config.toml
n_layer = 12
d_model = 640
n_experts = 32
experts_per_token = 2
d_expert = 256
d_shared_expert = 0
activation = "squared_relu"
moe_layers = [0, 1, 2, 3, 4, 5, 6, 7, 8, 9, 10, 11]
router_score = "sigmoid"
normalize_top_k = true
routed_scale = 1.5
balance_loss = 0.00255
balance_bias = false
router_bias = true
n_groups = 8
groups_per_token = 2
init_std_router = 0.0071
lr_router = 0.000807
n_head = 5
n_kv_head = 1
head_dim = 128
vocab_size = 16384
norm = "rmsnorm"
norm_place = "pre"
norm_eps = 1e-06
positions = "rope"
rope_base = 10000.0
rope_fraction = 1.0
qk_norm = true
attn_scale = 0.14
tie_embeddings = false
parallel_block = false
extras = ["capped logits"]
init = "normal"
init_std_qkv = 0.0322
init_std_o = 0.0
init_std_up = 0.0322
init_std_down = 0.0
optimizer = "adam_variant"
lr = 0.000475
beta1 = 0.9
weight_decay = 0.49
lr_head = 0.00418
warmup_steps = 226
schedule = "cos"
final_lr_fraction = 0.0
batch_tokens = [65536, 131072, 196608]
seq_len = 1024
doc_mask = true
train_tokens = 1242000000
steps = 9631
dataset = "wikipedia_en"
Below are experts of layer 4 (counted from 0) of a mixture-of-experts language model. Rows are named router (the router's row for the expert) and show model dimensions 384-511. Each number is 128 + 24 x the weight over its row's rms, rounded and kept within 0 to 255. Numbers have three digits each.
After each expert's rows: "mostly gets" lists some tokens that are sent to it at least half of the time. This comes from a sample of Wikipedia text that the model never trained on.

# expert 26
router:147190095150139158149112163134128117143122115094119136143156118142161095138122135101139131079113145174095114130122120130133146108135108145158110175135132131154097124139097109158121166118135096102139151130124124134096086132161123144124132139153142142106097126174164091107093153118108145121173119154112094127157164111119132164111091115120137146114114099142123151125118121107138170122155
mostly gets: "States ", "medalist", "father", "wife", "medal ", "ney"

# expert 5
router:091124107154099129123121195114111087075166113130126109150132135132133113174127117126129140087116128149084113150129096124122122144125153142125143150172118127147136104180173121132121149099098142112130114108118160103117115103129117096149130141120154121118093095150124174099137112135121089115141143118110181100156147100164141145129122127103120111106136134145139126067111062087140106157103
mostly gets: ".", "(", "–", "-", ":", ","

# expert 0
router:156149109123083129133131137148112119151157129085120127131137127128109092141136125146144159080096157171104125163099073152146136102144090116153140122145113123153135100146149142133116139098121113111121144096104170088112101128129120109125108188123150097145143125143104121140142151106103098144127115123106142126129177115153121161119091065073140157103089091122155119099098100109129131127101
mostly gets: "), ", ", ", "\", ", "Preceded ", ",\" ", "Animalia"

# expert 30
router:099110099133118130128121147134130115151136128147139111168137132144104081132151116117165141069160139141130130153132120137110143129128135142145126138140112113132117125151156113104113141109106092116129122084138139107160121115105079143103099162177150088139133119147131150127127119133126062136124152118097120123153139087118117176098098134101163175138108136165155136130089123129118102148129
mostly gets: "and ", "|", "He ", "who ", "or ", "She "

# expert 10
router:142169105134121122152121138108113082077156119108132121127147141122112133123100122149125143091131139146137081138086154097105120128128107108104125174174143140104104111148116104115104133122121102137118160117109130088120106146133110138098094122145134114125080147154148114142118139120108098091117138108118118143127190104147120138121071076103159085154123127132155124126116123092114109129090
mostly gets: "Kaz", "Star", "Dub", "Rah", "Madon", "Haj"

# expert 28
router:134140136150125153161092158132136096133161135103124128168112134141129121138123150147155169107100130162091127110127110147140102100130143087107115127131086138152116089139113084164129155130080134118126133115146142108130110125121112132126117161147101133121095113130174133151129118140114096080145120112117115146147147126146110171083091095119130154159127141122147145098123099091134114148120
mostly gets: "N", "L", "M", "U", "T", "D"

# expert 13
router:115129076128128127144110148098127111154160138122123122127137115141114136165129128144144164120160109166097160136115147128140145100119130147113130143143153135157142126132118136144126123121115107106074130145122121097114100089124118142102141146146144138126061102144159128112116131103141082116128106121144112118176153097129097153125110096110175151153100110167129125093111096093106106120136
mostly gets: "ol ", "á ", "ge ", "ev ", "ald ", "ium "

# expert 22
router:097152095120100140115108122143137112128142093091163129153139129153111093153126100123111139112169179102133119094126119140113120098131099156153149155159090100152121134167133115130119188138118123106132131114119103066110091143146103131096114142155132112157113111141157100101115103148102142071118105128115111126177122089158113182126122110107131125136111131145125131090118090093116155135115
mostly gets: "- ", "\n  ", "\n    ", "• ", "\n", "\n "

# expert 27
router:155132096110105151143103094098115111178149127106114167119156115120136103153140142138116136082102138175128120147121146129124158077136115117125128159117100113189142111166136127151132139107086093135119148099114132066144121121123138148092099153140148108135110115185138140089087121137147101126121145071129098113140176128132146170090108091081137144148116117132119149108079117131114124153095
mostly gets: "April ", "September ", "November ", "July ", "May ", "August "

# expert 31
router:128141102139087130118105161123114127134119096116136087156114094163088070156138132134138147105131151152084125124109097117135109115158140124152120163169091113126108127134157112136105141106132127119145140084125144114126094147168138129089097124163140119112095115141141128107134116118140110095137123112130143130140184085104125167114127077120093156149083104117151167096094152088145128165148
mostly gets: "==", "== ", "===", "=== ", "In ", "|---|---|---|---|"

# expert 17
router:121130112163117162122150142103101108152148154112160168154128143136125113158121140177161151125135133153105112108118106088111155121115141147124136150177111172137087129174114078163095145087148125113139125078130094071114118108152094119134122119140142141152122110117148124112118125145087090090120115082136125157144155110125097172111103087119129124135096155098150123117083105103157139111154
mostly gets: "the ", "a ", "s ", "The ", "an ", "his "

# expert 16
router:130115139134105139163130150111110105153106138080123149163111104128129114124113119150117116092130149141121120168109138122121148125177133107138126134152129132127120090184137107176138112082136140120137135098148119108169102139143111134142110137146120145107115124118156130127111115117090094119155147147141119144163184123130108117128091117096122102125120133116151129062068065082119134154127
mostly gets: "188", "190", "189", "193", "185", "100"

# expert 20
router:084171098103131163143115181109100092108121138161148092162155094186141127146153107136110138098149116180073107137092110168133112118121115140124156147183143097105121106178130094153109150110127115148142136135117149105105109131148131126116109150164154134112068113131151100104087129128127129089146146144127094109156157065155116147111137106086129132134113120149150142111118111103145111148130
mostly gets: "\n\n", "). ", ") ", "\". ", ").", ".\" "

# expert 23
router:138141131105149138116079142090104109137145108162132134160118117124115135123118096123156148075129192126140089140120107088150141105147139144162119132161141152121164113144139107144111150096127097122096145093119125113137124141153147153108131133143130122151128147135177117122103156094087076095105113121137178192129173119140079149110103120114090131130116112114116109119106112095136141110134
mostly gets: "as ", "was ", "were ", "is ", "are ", "been "

# expert 3
router:136147103138118119135103161131097084135121153108131128126102136127164077134131092141119149085126142162126105162075134156133105102161130107160138158158107106158124123150143119124138158090138131127151116090118103104154117117092130161115116145156140126107116100138158124108111111116118122123133138118098125116170149139148077160073100133107114121120093116090123142080103113117143102136108
mostly gets: "MF ", "Republican ", "FW ", "USA ", "Conservative ", "±% "

# expert 21
router:091138111131131166144118150130140094131109138126101113143114104166091119119120139137153137092144155169069127137105119106122106120175131118131153163151113082160112117185127158133125176111093087113106131128104091112141122127112131150119119141114105141107126102117169120108100111152136094104137153097093102135154134107121143172092087155079126129122109128134110156084133118142146144124148
mostly gets: "York", "Wood", "Bou", "shire", "Aqu", "Tol"

# expert 14
router:095123091104124145140127142117087148113144106099117152145148139175113113149114113148142158094111145139137155103117108109134144088133101135148148132150122131153132115151123114137144128115078145127115124085128094089107138095136136124105063125106106124153106099158170144145141129119117108104124112120139135117169181093196103173108144088066133122152104116143131126101094108112130124120160
mostly gets: ". ", "). ", ".\" ", "\". ", ": ", "., "

# expert 9
router:118110095114083133173107096112125107175119148099118091139128130146099083169119129138155127097114188154097165137084107115125129109176119136131116162186107111140113113161116097108135178121110122106093131112140135098129128129135126108103111127111113147128152134141136124135146125136123098080133126118125138154138162114137137174108133113132118129165112133077153139126102139101125111123171
mostly gets: "of ", "in ", "for ", "Order", "de ", "Azerbai"

# expert 7
router:139129153160155122129122149151094110126108102097121121115136151161093102091125077128129135109139170135157119119148107124143141122127160109204110145154106122116110106137132136117131130124076091117096122084101160110123132129079091152109125136154144130138089122164120133105139110139091082115135130160125130119137167111133104158133100120135120163119122116133113141125067118106115117137129
mostly gets: "Nation ", "longer ", "largest ", "leaving ", "be ", "″"

# expert 4
router:112105132149124140109100116115101079149111133116127121126127133154103090127120112100137130078146134158119114130100092140125119117140124139150148128142124123124122108127141094147148130121091083128122169117153140099141105154138107158103114120201163111129103141167123149135120103150146093132117162133121127084146197100142120119100102092104140146125082144125130146122106129084139122144124
mostly gets: "4 ", "1 ", "9 ", "8 ", "3 ", "7 "

# expert 6
router:095127100105110144107119188127115116144106135135141133174115122112097084145152109131092134114119123126132136110105093123142123132200114095178087134167104103119137100152136128155126155106151104097126126105118123119153108095134089114123119139135164119094118134152163141143089122127100113097121134125103109156168135113150102136110113140106154173122095106121133127121101119105115112147120
mostly gets: "Language", "classification", "Family", "Pent", "Binomial ", "ili"

# expert 2
router:109116118143124152122117155111111095173151139068110129125132125134175081133148116130150113103136128133120096126119122126117136136166130120152141154142103137151102147132148118117127140103104103115160116057134139112129087148134100134126121144159154143115102086121154137152112097119112085118141121120135132126174158131149138152099097099108124130132093123145155136133099115105130113142146
mostly gets: "—; ", "–; ", "sq ", "Genus", "Coordinates", "Location"

# expert 8
router:124122132101141152153138157127107102129104131117151126176157127188137056097141111128108148104121142121110109153121102119146142115132138132127135184178127110135119119144142143085143183119166102122140141052114153108122113118145092138090075132143120128112123119155145117075118122148142100091153146115106121129134135107142114167117091097095106152122115114108099144131102094116144130141142
mostly gets: "'", "’", "returned ", "earned ", "continued ", "voice "

# expert 19
router:115136128111089136140101152132087122166143122122132123189123127139098077102109073115137122138091142144119144136112139141174141101138160117146106154169108119098097101162170134115129166091128087108099115093129093101110144118133092129110135128163113124099124090155164142093118118134119088064118156128122141138164148087120143167081118090093130131146082131095101153108091123108132119100158
mostly gets: "MF ", "DF ", "television ", "music ", "research ", "station "

# expert 24
router:101143093126108158144133141096132125132114115118131157146139146180122109149101128136132118034138124178105123113108117123138136124125163138157160168153117130145101071152114128135099167125118096167142108089155149111095122124084112144130113141139154151152127120130136128138112131112140084109122144143163089117183166082127143148138126111103113166146112131141165160071095113134107134154152
mostly gets: "that ", "by ", "with ", "on ", "from ", "to "

# expert 12
router:150130123097134149147148187082116095124144112125087129145141126146131079154146102132146123086133125151128100125107118155103149102116128114140146155166114130150104100165165148135081111108073122175151113079134142113098111124142128105127100155163138140112129125160156127123093121148121107132121111145095166082166188108142102137093091066098136138147137176112132117126092114102121097137125
mostly gets: "| ", "= ", "—; ", "–; ", "=", "\\"

# expert 18
router:117116131130120124117147160112094128158148129118151136171102142171108071111115087119098124094112124146096131133097122114134129108142136121173135157171104118146098111196150115135143173089137124118164120061115125102130117117138113150080108135138137133098124103128161138107112134144094109080131151113113135132143131103149138127116128106107118157109103134096109140109087138099137102141139
mostly gets: " ", "transl", "by", "contr", "Ret", "non"

# expert 15
router:135101103120108149141120134120103093139130110103162112170123116157132091122134131141103152125142156170092101156131113154124138101150129133125108162159116126152118110157149124122101142070128108116117127117134142112122109117138100113115135120145120107135138098142125111141122136133104089089147171133081168124159139105142140154108104092094137157154111124091110163108096111107148124141150
mostly gets: "office ", "bass", "36", "federal ", "stated ", "four"

# expert 1
router:107129097130111112146149155091091098141157133078123127161121158165093103138113150125159130074145131152081141157086127123133126097140140151166147161143108133130113105152161131116117167089107097123140129076106128083133102095106133124106116176140148139126129117150162122094114112136148086100135142134143130137184165115119143168132112109125115157139087133139102141085105132143120111147155
mostly gets: "\"", "“", "(\"", "Records ", "areas ", "titled "

# expert 11
router:125153113143123158145122187127111101156140121124161112149116107141149126145150143151148140106136126162110113165124102137138139109145118113151124120173102091151111159170129099181120162091141072130163146093116140098148107121114105129122108115162153102056080094121133122115080089143156119093105139113142096100184169120148130197101136107118094156123083135122137125105134118125127059153103
mostly gets: "Candidate ", "· ", "istic ", "ings", "electors ", "ations "

# expert 29
router:118145086112125132136100151106129110145181118120118107151158160155095132137117134135156157096115147159058136154099145103133141096143138145100128156151157138144108120131129110107125130109098106115100144118121116090125089095109111152114111144130147149134085117151155115144119120093125091105113129108134149122161140090113132147123086111076136124142075137154150140104094134108108150139155
mostly gets: "ian ", "James ", "David ", "Henry ", "Thomas ", "East "

# expert 25
router:109139058142105154151149144108111102120107138095136126137148108165102125149134078148094164132120133168126120139107120139135149099109136137145152104161133129123092100157114123171116154136107108129142124098112164090105122085152149108091119131118123119082093128161131109118109144163118131078117149115120115098134182079141110168129110066151156147148046117128126163125113133062165113159149
mostly gets: "States", "ism", "ures", "Animalia", "Carolina", "date"